config = dict(
    n_layer=11,
    d_expert=32,
    d_shared_expert=0,
    moe_layers=[1, 2, 3, 4, 5, 6, 7, 8, 9, 10],
    router_score='sigmoid',
    routed_scale=1.0,
    balance_bias=False,
    lr_router=0.000489,
    norm='rmsnorm',
    norm_eps=1e-05,
    optimizer='muon_variant',
    seq_len=512,
)
Below are experts of layer 8 (counted from 0) of a mixture-of-experts language model. Rows are named router (the router's row for the expert), gate (a neuron's input weights, with its number), up (a neuron's input weights, with its number), down (a neuron's output weights, with its number) and show model dimensions 0-255. Each number is 500 + 40 x the weight over its row's rms, rounded and kept within 0 to 999. Numbers have three digits each.
After each expert's rows: "comes before" lists some tokens at least twice as common just after its tokens as in all text; "raises" lists some tokens whose logits its average output raises strongly, later layers aside. This comes from a sample of Wikipedia text that the model never trained on. Tokens count by the router's weight.

# expert 20
router:505548518498478506460481514505438521454457456550575440509522510530497502498509508488504554451448527563452467606505536513482491492457499545564497475581514499537515552486514538538494506507449549487587473533518518475484492541419474474458536563470527403453506568444489487496441470475522535481465450457549500452549485537407504472467481518457533559569515522440543526493525504500455557450518501534543563527431470493542502594512555480534550450535552494560457487573544548539543501504538489523515472475521514550532426415493538537516523472521480446507528507462542432521529443538499489510532552564557524475529474523513541566478510483528425499438413473519484502468488491481512505529549487535482489521376447462560510518529504576459507472552486464459578450473563573422486517472527537
gate0:471437544463469493473538526470439498397502500536504440580565517541495465484545493490503595506457491499404505536465491507510524457546513547518442539517431477500511562455497482495494465507469486491573499536507528471419512586474488545401515519522532458470483458501494527480445531521463458524549515476521459483564449551400505501486466479550479508486509529485537472471484509556529530486514491529444508545511489421501494475417543565548480493567463485546424494530499434523406531442526568498500390419558493531464511539498466553492513532475466436505443536454408381547483486563507456482504500449472479449527539505521479480470491493457493600508508484518523463447493475491461532492522459568542523515484524454500529504462538510432474504525485516490481511565568572533508539449562502
up0:553563501489529487545521497540472573569620456441489472473447524495496557503529545526499422521440493504548488506492498559463468440487500456497530450544490541490459416491431441516471469479547511455454491499538512502467455556465488541542516413492540561550499493486511459538529539557551485546504510492458594512489592527524586514517497495481528531460472534524490449544469539483550492529461510488532463460495501508439500531460420461603557535500561487495485531439480491487539518476471544551496603591448455592503457526463518492521499525500514580448490448554498498462521612503458490477501511513565555532446500439569521461506469493491500450467463574464504484537489460505465501474517520469478471451539552548464524543485444388522507513489476477500530474467483453551481444533509544
down0:412494524450545490437575520478502495470460447445445504433535462536499504500491529475539533529543485520468443517510474474566485494547567439510552498446440463497488531556491528472482517522512526516499523508475508529425511471442477485449451555475480469518474494551529549512515604438530458544499505515500432543523508498464510460517509495473433537510484525417497558477508421491484491482512523548497407529553539496468556510500540469498438495546437499394469447503517464477495487539524483485519479503521553471517551465509444437426505566429456397434387536478457526604525503502503483482529547483575499458472525529419421559445485526519498571469469495505525466453443461513505510469539508577481499522529438530509445389453503483452488482495412546521546499517445528490512525504481475
comes before: " of", ",", ".", " in", " and", " ("
raises: " (", " and", ",", " in"

# expert 42
router:477489518526460525527523461538517481592448485433469445491436518464533452434477477545503530430483424541469477554465516523442544504488422468442493470431484457463514537470599527524514447514522530491513537514524504456461460477554484476542514517527495534492459522472564540571479488498495518417503531583515476479523517524506509475469477566436437481562583559490423493504476508525498505516462616466585487501577589501483430470483492473541446530534483489492412470498452496504444449487510460478489538517491448542502425454523508536461460503525452527461502497490559448530486504527489520565433539519543474454469524497558515467538465505524461474558590494538492531480494448512545494504585464521541521429479477568529504506463473441567430495483487493513435545529511559558598527458500461
gate0:498478492475466447448525501499455529470518441490504510466586520550573504477499475519553517518519488487497420513472500514571482471502525466498481537408535524495457547511536494531472487538506557497527472489559497476467459488448508505524517561399503433461476431467520491556408459537577501558551454590451548536472512548502477497439440496496523442477586486487524444532469469529537500525436515531446463557527536537554531584526476590505457524530488476479520554482471478514487531488514504512588452541527553495527475558548456562497490495512547532556476489581482536498513516452415553537465452455506569509480538509442525473504528403534518541424584479510479498485488480518490504410571488525506431448505474429513518462513465504497443518427467524472538576518565498507477493471501604
up0:509556488582493547473425502517517501523463489544504528561509496473423534478444517498439565492496464513479577484534531517547523533505516524606577480499490508539515483511483438461488467481455489523536489531501559593559546500595457548447482516467487505493534467482488533462490504518491556527501554431453550493540518447549454545556487494470513461491448497487520529529540489479457517473576473388436421555471455432437464426493545509542511551448591523540520505542473494529509561473482441529554470455533499526427487451421471447484481554503509518478507489437487498535474530449446463452513509561525522508506457531502596489477493484446479550531456501492534452493611528515533424500405519504538529530480483562445521523551544492484548510556433471490508476447501461462490533571495500
down0:531515480469521447497554493505454510493476406569543448516528499564537470520571558499503475466448533463463479474424586476518527465556573592500463476483502408483466481527518468467499462574507563439447407593516489495536493527496524469471499519513465492454505494508389538469484553532539419536504558542526512517570520506514451586534502517463439508592487446556552517515477574548521530467466519520474542567474485483460532545466586559512510418479448555455513505488497491491451506459452499450480468511547519403526454459455497464501435537537488522524525499499505470440487499549516507466482504529445499558488558530482551518556473591547517453546509479410515536514566563443489470452525529549555490468479478507520545577516524532462473475471466528507484484481502501495511477534502511
comes before: " |", " by", " to", " in", ".", ":"
raises: " |", " From", " from", " under"

# expert 2
router:537485500495521501475501445418514496532492511568495569475421548470488555454415531462521534511547468542521454540510516424541544511519515517503498431470548459512536508490512492529463566431543535484544527487485482486550524450504501508476517449518484445523560477482465577523554492468496553504495495484530530555513488438545568485550415455512513504584453581526554485487518560437517534508515504470472549438511539468516461505483562498554484437462444545418563484549559536509435468518489465493499430480448497578501502493438482552449410505464436500425499549493513493456559579501548538494517503531478566501541483450482510541545429430459520459488543487503506547514485493502477444560516509417476466466487494505559513484511532500522487471489509529526423522473350471520526508435525409
gate0:484458466503494496479524491431473508456498482480543548520516443583474464444518529524457503553497459484494519457550569467529459541485492546450406492501471506504493530475382564537490525403498471457527475405485519399518487482547509515505429493491479447435484475476406516483621559481477521547518574525559488513507514439525512513514475493489429520465474499520535494478410508454467475500467428429486518509473489476479475472441487529510548487501442529449526541457490511469435488518517470532443456522464506517500494520503518480495476477468541543519451562509510490417494566461454566525574508474489517509497485555434521447546486516521534471552529518428514460427496535519474539472471610471552549462555446500564526379430534525551568554543556515514522534476458486514502491495492497
up0:551458450464585508500477508467508505476463476526513506559530525529485470497494520461484460531536471531470473515502587507564510516515472608515483557483456505504506453499481542518493503431529519484579498386493535436543468470456507466519505459478520493423487495539425513459538534572517586507544457505488545497477494468414540487500421390504479544523520563490452455466505467498468505444490384483516571428463534473491450438418530466502508474512449460502519546540513497421466521519518493511479513505516473556440450569484481489432467495456475433449502554516444482455521595493521562565537487448507501520550494534471558524584503505503487419492498486454527477458543489500414520491504557542478554465513448550539537446543531493503526547494536525467486488404490458447504458434509497
down0:506515447512454512556531540490507511450573508550513516511480575556525464528501474497464488566484448550460531533426463498454531551503530553479453473504512506440406508513495487587600442472455497477450469522449408531494498538524549566465491534483455384542428548529535466474507533458518533538481573495524527525518484501569504480576573560449478478577480513527497497488507447487480546538477511559520505522490526542474405487486454502572473439476537491546459600462531528527549509587438435574491539508526581450532526508470554511551514506494513474487584484489457493535501476464505462523503494547561507462482494484498519499572475454476526434447538545508452484509450504564480542514479421543489502484533483509432502474489448510484444506497527495500551498556450532418458475523439460
comes before: " |", ")", "==", " ==", ":", " –"
raises: "–17", "p", "–18", ".", "worth", "e"

# expert 36
router:501468532474535532484464520446560492524501494504536527487486444535493495447535390470532498469484480478520541477460506512434572493484534531453406501376451475499433497442456422530481469499486464491519435568480445510533448479551456541439464447524493512480476527501541563506496528532492471516488475542510509481416496496523545498448463548472499598505484523560512456494517536573469535505448484492569546483572531497539456485466500447538454530493464482514470473494523505480492546578436431450516471481476530533472526542583437580519494468480506585455455453429561498498536512495514491498415426482530549530468428489536378463484457574492530469551508587539470522550535494510515524521534513502443464426464485451455555502464459493493478499489443482504491511476421529549556509454482516
gate0:446441547466428424520546545537529470474532483456497544490508535608561493457526494452502512505498511480481474466480456477508455605527518439459424533461488454478461535491548461498477481485506492502534468558456531475518487498499493426479441465487438494476435513509424481518472507428532464475535520524549539509549558502506449472491443590514487505535479530575456468525495566480469534485521509549491446496541477509435513566464553460554430561491447437539491517549426463508506540543520522396515445497454537481463514519507514551504477508545509497468398494452473578546541512459555502436443487548452409537469494460481444461458468609467512557498502537487474441583561482583486481431516538483506521503474520462484471501498457496505466473518569537510532518521463500514567546520452478
up0:500476491536522474478453477451550463543502512538509484560455521498555469543457507548495481474469500457552477434494509425505550505449553517496538563529581525581545434523539471502497512483471467475570475485525470496501538484463544551556495489432449468524491464468501443433536525446498447494555464526498451494569495517418530503521511491437435581499441509463462543439487500503512543446538492497429452470474508550475547523538535468506540425479512432542425546512490490493461446555533474512537451443505471506459472497542580479541513561502498497486538487473525458535548538537469482475571511436511461533449413477484443500461525447535542524520488569571459487502567558370498527555504482494460530513562496590474424529494563499425560490470612514486537536508477459495507527493519535
down0:487452431475517434499490466579444573528473454511512501424509433548509538491489543523524416530481474477421482440521534541502495516531479471388498508421530534432480499538502479560512486564472493526445513505545548434542462530493462564522494571550525563473541539499451541507418476489507467451498458565514531529498548522552496504508492473517572456492549510467515495552549443522434447544523486526535550520484459558503482527464547548433527473525453477510438498516506508496543530469449499488549510475509482579494445517447445464514473522457417468506518506529549445538559476513528504547517512413505473531503467503487502469492444557442495526484545474518468518515504415596548475463455460524487506506474467546451569396485564492483519480466465513480513433438532577509598516530573466
comes before: " |", ":", ";", " by", " /", "---|---|---|---|"
raises: ":", "(", "s", "b", "che"

# expert 4
router:483510468559458562516525586479530561500471547480493496558497494431516469497482490520520548547509517527519496374561467460514583535463485498532503526539454525539557558430533539502501501479562484533465524481431532475568517489485509503522467481506405539503475488537506512521516553493345468550508477510500380435596446522471540559520508491479432461518526480453442501438485491559511484435542530461522445536453505527529474498513502555484492533519404514484458506489499467528530457551569548452503481414524524459560552434538480504459518523534465497533492591506517513477459476541500543596474556466488480528480504555539518491531461516523515538489507431476511534487484489473484615456497424485492555497561490493458498479576479513517482558563538467505522482535545477454518512498484452
gate1:454535502484479512472540491446484523507476450542463459513478457473578464550434491495584498516510588438525489549476598560507492493471513488559474424503424507430473484478408558518530533542422460446459506517449475495444530491525501469524473461536548564430448490513521572445518500452495506525519490505438475573504522463512492522503477528482461549507487486437566509434526429507458513514561533588540418587452555456445447451530462521431500483447523519511493489518550423543462515508515535464486517515563517490534497504534537392462502466472436457499542471475478516496491510541468523477512534471519489495456525468528456477493501428459474471519455471454519509495485485492477391597480551496496422513416511495508553435439516476466440504493500458468485456533515494482518525520407449
up1:467521485464475483467499498519509577535533493487462508428447492509540567542545417508530479508536511548475406532544511607519507495473526482460516513528438537539512454449444486475509492552553517512540487469482541543530446510488500542502428447503501454450482450555519511490477520500454539488453477384469563536544569515490436517463526487511532473490486482493486451583416531486485471505525504528463511590558484411574566447531493529498481454549457479499529449523432487436510520514470483470473498538378455503556522530531507512528524493484584496515498456500552597476473558459513461416453479539458487478483455544510532511548506573503564469520531450547497432487543544526518442582440515440503508498485495558532477497495451524553514524591493505494426525470472514495417473512519550
down1:491497471494408458535508531556583527531464549482411496495473504519533553499516523492523553444513453530499516466532464461464491481546522467477485551491493474480510521516559471545475498456430496526498454586539515472534481488480518514514521470489466449623575513516516486520540473604507533563573541494556471509530519468460462532530475506511461436491506528479530537588500524537533455419521482553460514503450476458562442500495490456516553515517460527526482490507542527513499513470466461524521594443470508490509501400579486484491502505501492496540468512572578593534530483439569446462510530462592468476465480526574470545515496566466588576552599457504456493415460427541544542474507490456504533577465490528545453533489454542518477451530547540535516502485482514484494492478439545
comes before: " of", " to", ".", " that", ",", " and"
raises: " and", ",", " ", " (", " or", " in"

# expert 38
router:490493492535519507508506495492419499582452514513521467477478477434455522496488468503499494535504456413521479541403483475423471433483535548496486395527491538517431519474504521517508521501381460496466574518379465448470500521527468454493492442601518410475481553517472560452549523475533494530501536518538508468490543518551559521590573488497492457514452457541516609452457542472540569544567513472517511500571432567545425511471461522516558475483511515437562518543534479514567466513565518485556496479560511532514483533511505504554466415459477511447498468525459487529432471547499461496500536513479527467518510528513537439472468507542549523476547451459484529430437508524439497476473513500544493543506488513533518496438526489544477507496553480512499465432472432466555464542474460
gate0:509520535499502471524530466514508581573498537487523471568464459486444513450508475515488501536472455482496519525522537489407553471528534415454469453486519470539473474477512428504518498517417444491552509476457553363497492486478470462563500486595464481520451495497445540463513551555425495539517459583532475464569519520531519565533500493500494516449454488461456557460388535532516523553576517462488474492475498506518480538548396615512506439475489550543513486531504534520507489459548610513545525500520438519560485559425503458435506491457471523440551466526533515438441502527567540526499552498500521567457455480492574461537472557503521575522529533452509515470556499485490516486458466463510494550563521524579488438470545519494484511477556510504526499506498448545475519517493483
up0:469488508565566580583573512490504571511554518574490451548552522546568524445681505593534443548546447487493429505513435506472487514486501489443492496502442558491541479464479515545553459512493468508504535563483511477425507521535464489534434524527528469512491496475436540510514507492493530533551490511556453541528566550470565517456482518432534524521459480510515509511537577491451472571497565481488460529472530513499498491467525533518473510519462536447514519526449487558535487481497540555502492444525455593506485458527517503514520467444493537493492518510495439466540524465396611555532562493505554486522543509488533534549472563480535472519525568496516476545490528504530510553523530541594523564496504435492510508490496507506516522449471529579491471485517580534533484545592500
down0:535516537573444459477480560582524502481530527443583461510415458511470482473520520566476518423526455477432535519542586475487485547490476573571481494471498533438508556450533500488485532461543535468428561497494568503497500563492488378479463440488489433512479481458516559513513434551443490508503496541512525519415539547576514504512510466474534452521455424473464428491526513538524518466481527475453475561576526561507549482489498499521566487508460514497488557495541496578560485459535468492479485508497503521481509470499509487474514484542474514459527470556484454499515493568549493567489447555514512555556583531459517484481519469409535517521436464498512497536473583475466430507556467510476569489448502547560448555497578451487439469538487525540462449464505435449536463470491447
comes before: ".", " of", " in", ",", " to", " as"
raises: ",", " and", ".", ";", " (", "\n"

# expert 17
router:510527506457463513533518465468462487521436481416513497424495457426482514526437454521502497476576485508522477506524503456563518513509471493519505505552423435494473446523465423481512476505473487547549520483529441508493472510480559492516489438517538479497495609503563476473504547532509539480537461488550418543500486461527460466511491550466479566471482529476471483437559512474484528477464482511444458509534516531479538629470473529458550539507524534569560476495551502475530515475553489575448507523484482490368562555479535446499485447581438429490501494449513455463493491505464459477545468498485474490547487517522530444584440418535447503539461554403498527493427450499512474473498491505548458541431522515544530567426532587445472499481520524485543468580438469558525452497479534
gate0:498479457483504464455486474470478425468490521568470525487491511488496499488426495492437436571465534528536505520455552416509551528563508498476507512448567520481503529522532573552534470517430530455510487430461567545550501467481492498455480499462411584434450518539510463458408546531436514492477536576521412489508488565525445518475480488519490468454519532600529484474449547487555532516503451475463493429539486487487509523579549441553427514485458426466495427484495521471548521472548410564423548508494487473524547451511542472507491530477504463497471586484498485502523516466497514484538474476487531486434551547514509519568511515494435528416529506548499441457564539512494447480545556501476543515468508512471470479465505486469525450500528512546570427439544480553532516488404565
up0:543445515492509515533463501431466437470518530538507497439506486568508529471532582526534482525481528504455604478433545524478520504521547555535522507450512525545554543503425532537585555464566479398503520550473510476540566520430494459436470548531552481495545580537515555510448498512510443584535582515433458494499458460493516461413484525526492521482544564506481468498537534475543550502548492502495556472509472523533504464456560484440510519516487518519556414569454502486489568446543518536459544489547544542537513475542564515523584465430545518523538567486494500497438536468484428467515439481540508562432549539504503494561576478516497487442532524457486457490466474491474451505569468454536490422467502485540503500486486438488458468475531519489543517474496430463527483477409525
down0:546491501535497544512554475505432490490511510505503456549518530489483571483545462543463379491504523480453432493469584516486509451450536490526497430493457510573444468493477546429464448479481497414530499457530513539468434539457496490524500513523454446528493440436473466493512533502486506539495496573408452481493429499418449485476480489524583531540446501571481539479516433544454512547448546547540494518484490484532534497457549460446478503533540459466494530489473490528494441545457509495525425535461523509521482487506530556500492511505535554458477439586564514485447521517530426462460499526489526525547541479480484556458497452565512466469438482507457508485471466468580463439519516473514514469494462537505420664460488573556499494452470481544476525500495557443460512387521476
comes before: "-", "|", "\n", "==", "The", "==="
raises: "|", "26", "2013", "E", "S", "B"

# expert 10
router:547522496496445481486416476482528505509445533533541542545432466511500472527531465517585464527449535521546455459522469535473474546481472503549547483515521520550607411551399516504505446482484539490519517412460459500437459555543525504520552565533536444553486499491533592499455561511495551539544501411471459488552541506489513558494509521469474517466519577490478544544476557514570534521519552562542434456468583568477486496555544562519473545518520546529509534538487452522456500539513437448473521571494504544520428399517481533470533552512559482443514428503549418562501482546500496441488490535534447449494501485548472555495490498436499499556425445560499509543505475490510512526545493525465496508471543526487442486520451562465553476482495559511531464527451456559524500469498485
gate0:489590444470490474525411450491479573515456564449442434506441558535537545506441509465509514541528546516506460520467506500530556502490494451473423528532512573521515441473499502553482550481472490467507501490495460436512579507493592555471520513459440447457496506496603503501503523481483478490457480514493479505498467514504501498491503537557492535490422521555507480461456508484572507485490566496508536473469528460487535507499462552481513558541501459468526460428421519528452558550525531473512522488456430485506473466512491476544516531469483517512490483534481452562556490491528403530389479451481424535548498455603490469470537424479547469533484454467517495553579502547539580546495546516437547500507535590465493426534449545616537514528559482472535455415520512497539485494467488
up0:503557481446505465519471565454496491594485466422539493546521530520517506496529423493512478562500511461465490492494516462435523429533452515466565389510448477524554489444513467404440518473554419556506534527476534540458544490508552507459524458454542468466531444582530545568486473547522495493487543597483523494525480517463522514503471449410497499510519429449453495470408450469523461584533463522493466432528534460430523545485481491542476517510602452524531523512511471480541471476483502560470531428510537501469556466492407558539489473499546504511499544489514462480521540513549470516524462500477486528541524507448438482522529435502482385534551514532533463552535493544488587537501448501495504417479515433502549541518493424513502523507542475490497517549455479460445555460504492
down0:492468556491496566512506515547501487480489511502462485509463429472500565503561523478506473489517473592518582561476561553529555527500584528464428483507534558558544474450460476480500508512552552457523496468474495466546495474500434462555548553438515442495541481450476429536471503502416590462479564526435464450464497564449430510557473510462530551439556514508526493485434459548510504518479550483462463456519556452548564557539506507498493469456465510482478493505487590499483488426480453466483483554503425572613533466502494487516497497531508508475468459539558541445506516492541462468464514524521478479496466462481557480551606512530504478478454506529497416561484512427557540463528495519523549476531493532450507521522453524563464524454530481477403514536549512592529483521447562
comes before: " of", ".", ",", " in", " for", " was"
raises: " on", " between", " |", " in"

# expert 3
router:438495479472486459530457455488517518441533541570436515459413449471554411594463492489553517486497535478584474521423551516464585443453492497558523515599469515467547492508563521514501570505480511492493510523471466521488554493492505561536471540513481514523456508488479508485456475527485528416498536474552520533497478578524534433513480477483572583456489493427574485536487449491562483478445478523485511521487488446514461529517515456463547469548477496443467526485500501536423475551447489429530541469534568564482486468513564518485442411568441523496529488531383493454540476480540498510482485535545481498425524479481495506522495520587546399413551546493461485415489492552479517501537556548477490501451513519461474508471538530525458522411512516485458488443494517512469544490485490
gate0:443499438545589480443456513535444515524442521482436528557466479528472465455511495524437504484502490495521540400525519479566565506536464448449533456537424510432499497484506468486544513510493500530563502492467494499519540530552494464461509499488462542483495454505548502462453515493354551472490438451508510518527516533536508516564480502469461555523458491425459519473402540530502514494538497457536466503517504492522558526504480613515502422481466539511469510491503501515529498547539489477527535590477517516571535459457452476450487513526505565551535512476464478400510496470496492529465544499518384502453513493442498425525404507488506458552562484402479505455495503511537525507456523511476488438473491473442481391557426491548478572498484550536478513519477565496439450557444495
up0:506465466486434524523525550501453432503516466553562466515434446522473512484513561413468454451506531427490459489560484486511538527556473501536425521448631499511483494473476502434503437444566509506482549535463490470441514475493482426463450532487525529488472532452449480547457515485525463541459445509407563494553508555542589512454457444506518474466490441549510478498497507482462514532465502498457531464511508638550548509557542542453509513434517498546466548442558483559545483478526498490481549529554514486554437534489508492553472502543477479520444459412459448508488453494554562506573481559470511479511497558482480522463536449495549544440467572538490516515479518466541462521479459481546509535494510518598481526445482465440519552466463543503506454478484464513582553476523536
down0:527445433502532499456511550517464492487490530498494497546504502516420441545499462538519424483579472519444509498480599519527450500494486435452513492637498512532422517536574479531542509470394522533486587481478498539535506528489437526507470466507560499552480507478518588433420459507448447589493563537467493492549496513516525521519502442519477489467523480478544506476567535479486467508506510483522506552510507606497520450546468590510540529492484530504415503525551561465513435509504443498505423472476498558568575522545465478519483506477458507501481458494471501456491521475461552521554520486507522489458490447535425490524471516531455541510446532516595478559433506561468455487472512489506474451514581496471470556519507534483586555459463533560455593510469558462522497530494483
comes before: " to", " of", " in", " from", " for", " with"
raises: ".", " and", ",", ";", " |", ":"

# expert 12
router:511429573479611516509593471487506475437456545479477494500502518571507543578542590431420512505499487506464484499439495475520497518546543514509549496459532461481533520466487463452450467519481508583591506498542487492472491540442508532465483456427497471525555504458482571517526451447524547546514529524504466573486531508511526456480485442449425560476441522572455505518568494485480508486499461514539545486499455434474497470541551497512419489479506559485508509503531501498457498510556419512528412488447547542511494583402527512499518482444521530537483432449495503511576525532528566465468497517429566443445500471550452542457482454512531467514567478500497492507512479490430540537522542465538515474486523470542516515463559473446503458455563489495445507468449533503576549485601543
gate0:479513468531557516517500522506565407484489520485462452503437489599541489486492500479425489518492474407495577498473469561493478470469502495423487518477452454427519498498494563496496539477513442507518394513496484510474476515477511437489523440500482513454485539452574493442506455544422435485497520497531405496495544575491445506520448513493500611446491489610548462482500489491479530497514499513503511506419518566527452481467566501515478550499432510464489552516520465576511552485476479475510473542470490495460540509540496589564525498509528542517543490497571426542455470501542494467481421479444537514518516498504476559613580540509491551454534471493542452532588517492507541522476465511486424411475445458533504447434477518532530522519449524506546534493456520600502507467496461
up0:485478501468483530507507539538556460513451504509533452469521513536590468605451588488497459502495490487475495505549514518562415520476502513510495530428524451426479465440458496536535511541528499584522488493531523519506518531508517472423482483503522601502472482416479484519505461521462489539471489525562472542515554575507493465512514459475544502503485508558495493547529447449488405489440583503537494469487448476450582487518475490448502446472518548473559492535481515540563461446547464495467487395516449534512456568392516493566462483468500524563433485441552448555504485546449525499426556547409542474501510468545467507591479537466526540473543494529491507480495510547552532545424502513472413465427474491450524444487473454432451494511527514539459537465474499464456505514472541
down0:531542488447479544520534451422436545451491496520514468549567559533437501449553481425509413469463487444536480569527529431538515547467580519519472555513532570524562545493458483554509463535500528475502545554407581521500528519515432461418562423498464397467469502540530389499507489465417516564467518501479497466448503542477484508473562498483531537531491497520488553558514549491454526466451528540491511531515462520499525509454503476500482416501525490503559482529461479516457467479462507475471471465557518433489498586516514539448481511487522512488551394547522482409538456443466474468511470500431465502506578483528449509474428496497561481451528469556495513518520531498455539477511471487524492480563531549511483407513492483531479569543433457447482561490504500526523471517484524
comes before: " |", ")", "N", ";", "/", "S"
raises: "-", " |", ",", ".", " ", "N"

# expert 31
router:502545535489443480517448515573508498527512514511556507454485498504469501496528481482516523497531473524482547432513546509517545564530620527513469467458503517489494498530633428498516424445489501472338525532535486522525497472523482513583536487506562506567502531491486467454486539492563540517511582513425512553481478469489474435545508539503569574498445520545591520521467492508443449534475502495522506536560583504541435487462520546525524500511513545502440524567615518576527470542476503545559500460529552545566466576496481470476492472537473521477481478470481473522535574514475469511451434503474537441474458450500439504507498460467520504488440469516508513543532499585516510513546490554514516482443488537462473549504436466490494514507395494493543591501481457553523489447523505
gate0:447478492502501454508560436546466480455554484467526447496536512489496520538526550536481471497541474549550484544546457551476493558551506439500540482460469482525524539495451513505549510517550563564507483531549499523501530524487439554473478548484581556491516446510538549495463540487428590530492486513528486399549464544518470486447513543619507493490515554508558510494516550543434469503459529530486499512528483534508541503465467541440510512516528505501507544440496504473540497524490539452580555550509517491621562548508493492568470478549521564527473510495522449495501443508480531468476560432494451498518525480548496530524486490528637449497498534421471447433500523470473531413425569438489498470458447535511445494554461534497492493439448542448424513526537561456481546566483580
up0:498538490505496446508525496511441481506538475471515441503542511486492474476497532457549517473574440512463476471517562537581518525481581444507476505506502397535476501524542479524562465564479561497518444419575419471505512495543455505553492447493548613506534471486569590528492577458454498565449467583536528521480558466513540503494510444483531571481517495488521452500558540557504442529507544513506542511526561522421417516524519496551449513542495521453558479556523528565487524514542524567487557485426515525561466413479499433444453511444445475452467460478503492456505482544523559479480486482501533470505496470448478527526586504439508419540483498490465501447501553562537452479530478533514450515507471488521505585464487465578466510449496511520544473502469556531551478518583517
down0:535489567475513533495564505542530563544479435508462480547503449506498476527488504481548435563531453578480456489513491516457502422458457519444533568510523506475425435442488450484450603453530492525466481444465457480495510470486508486593581543499547509542445505528466509483471516473433493436573538412545478502525516482460447491481517463537467532474505478551469492537464440541467519598524482504429572507473428526427559544465464498526469456497503545446535463504527477520451486507421502439516458531463503496575468500567468493499395506542399521479437526516557530513503498495487445467568426427497485525503476533520525502520447463507467484574454479520541502479502540518501563492478528560465464517553483499492540503493469540480470466426510583494506440565522552484533467481450539
comes before: " |", ";", " —", "·", " -", "ed"
raises: ";", " |", ".", "\n", " -", " ="

# expert 25
router:510493444560560489454517445435502555574503455450521501405488452467442442530529475580539517498432528491537507485517511521552520482445425489472529548456532484444544480547511543537443447419448472494468528527511532518410462509498564460505459536480529465510529484448537488533516544496536502553565464505560536593511564526510482456462421522484477501477479517516492487519508523419539426462503540486504479528481512511505498507539465511490572595494517542526460528409502443437558510505551493564489466528472454438531418509575467525520548477454521523474425484469538477496449403524545416591482479491465436490538462499509506510465461545512564471436555456535426539468487548533523487487502482462500499504457517548517509543475457495490528434462481461540498523547436580497512482534536517
gate0:483488471512534580475534485530550518555492557471527497537568492564551451523483494494492474489545542518505635515508413469465459503517469532447497515513473565472502534495539477494488492507523466490481444504471505548474446424511525524560458554428439516513497533539459534488467588462465472527525576510473441490548520527526500454454497521449441442494433486556517405507447499481531441430473523514514520516511546489499458514519511538423436532497437499513435606540494472447483520546430501551467470505448457445533522506535473508510599519493484509472557490525558415474493552481473497608512435500482399459420410536507512499501533426543513547494508519570475502491515520468547524457472441459545532531468505507474540522421514536529475521519518503482531548495528556502496492521411471
up0:483461467457398443500560454488487469485525522552493554579494462503496554565466572445468528496509465494480466544474487497591496507512543463484434474519636508550490490527474465517451533510490569431525554551481468464558494570533435509516522439524565531522454444498488478478476472512561490460450491448522541508436471496466441478461528493466466538544525587467512506524473440501475511567495421491551486523491483528489495467551564489531435476526500370484505452513480526589461434510501413511460564542534555494448439474486546503484432503543496436503549439439468545478498503534513519478476471463498541498552530482499455483504490472485442483519498470537505470540507422476418519549473506499584460474523448485511472497465506477425486465481517586485448520584531470521530525500486466
down0:585476503491461491478533538469516556521443596513479548535458492519562515491460544509498541457606544499475486484466485509542504505523528600497487478531393552460421546453495561543499532468548532594518528515445475589450498485511487603515531494567464533475535471536493518508494556535514528494469542528466485490488521530489452491516519461504504520546483466534497478515494459528552480551526532525452448524470539507460463557504533586453519464490496488468472538517495520482441502520491534481450548574484477545519545480477479472439484507457515608524505503531530441472487494497489523587488434438537462527364419509440530463464496465488497568489464484530530490561491453430482526571496460439506476496442503550540568354516492537526520478446500482542508467501493510496539558521506461
comes before: " in", " and", ".", " which", " of", " a"
raises: " ", " and", " with"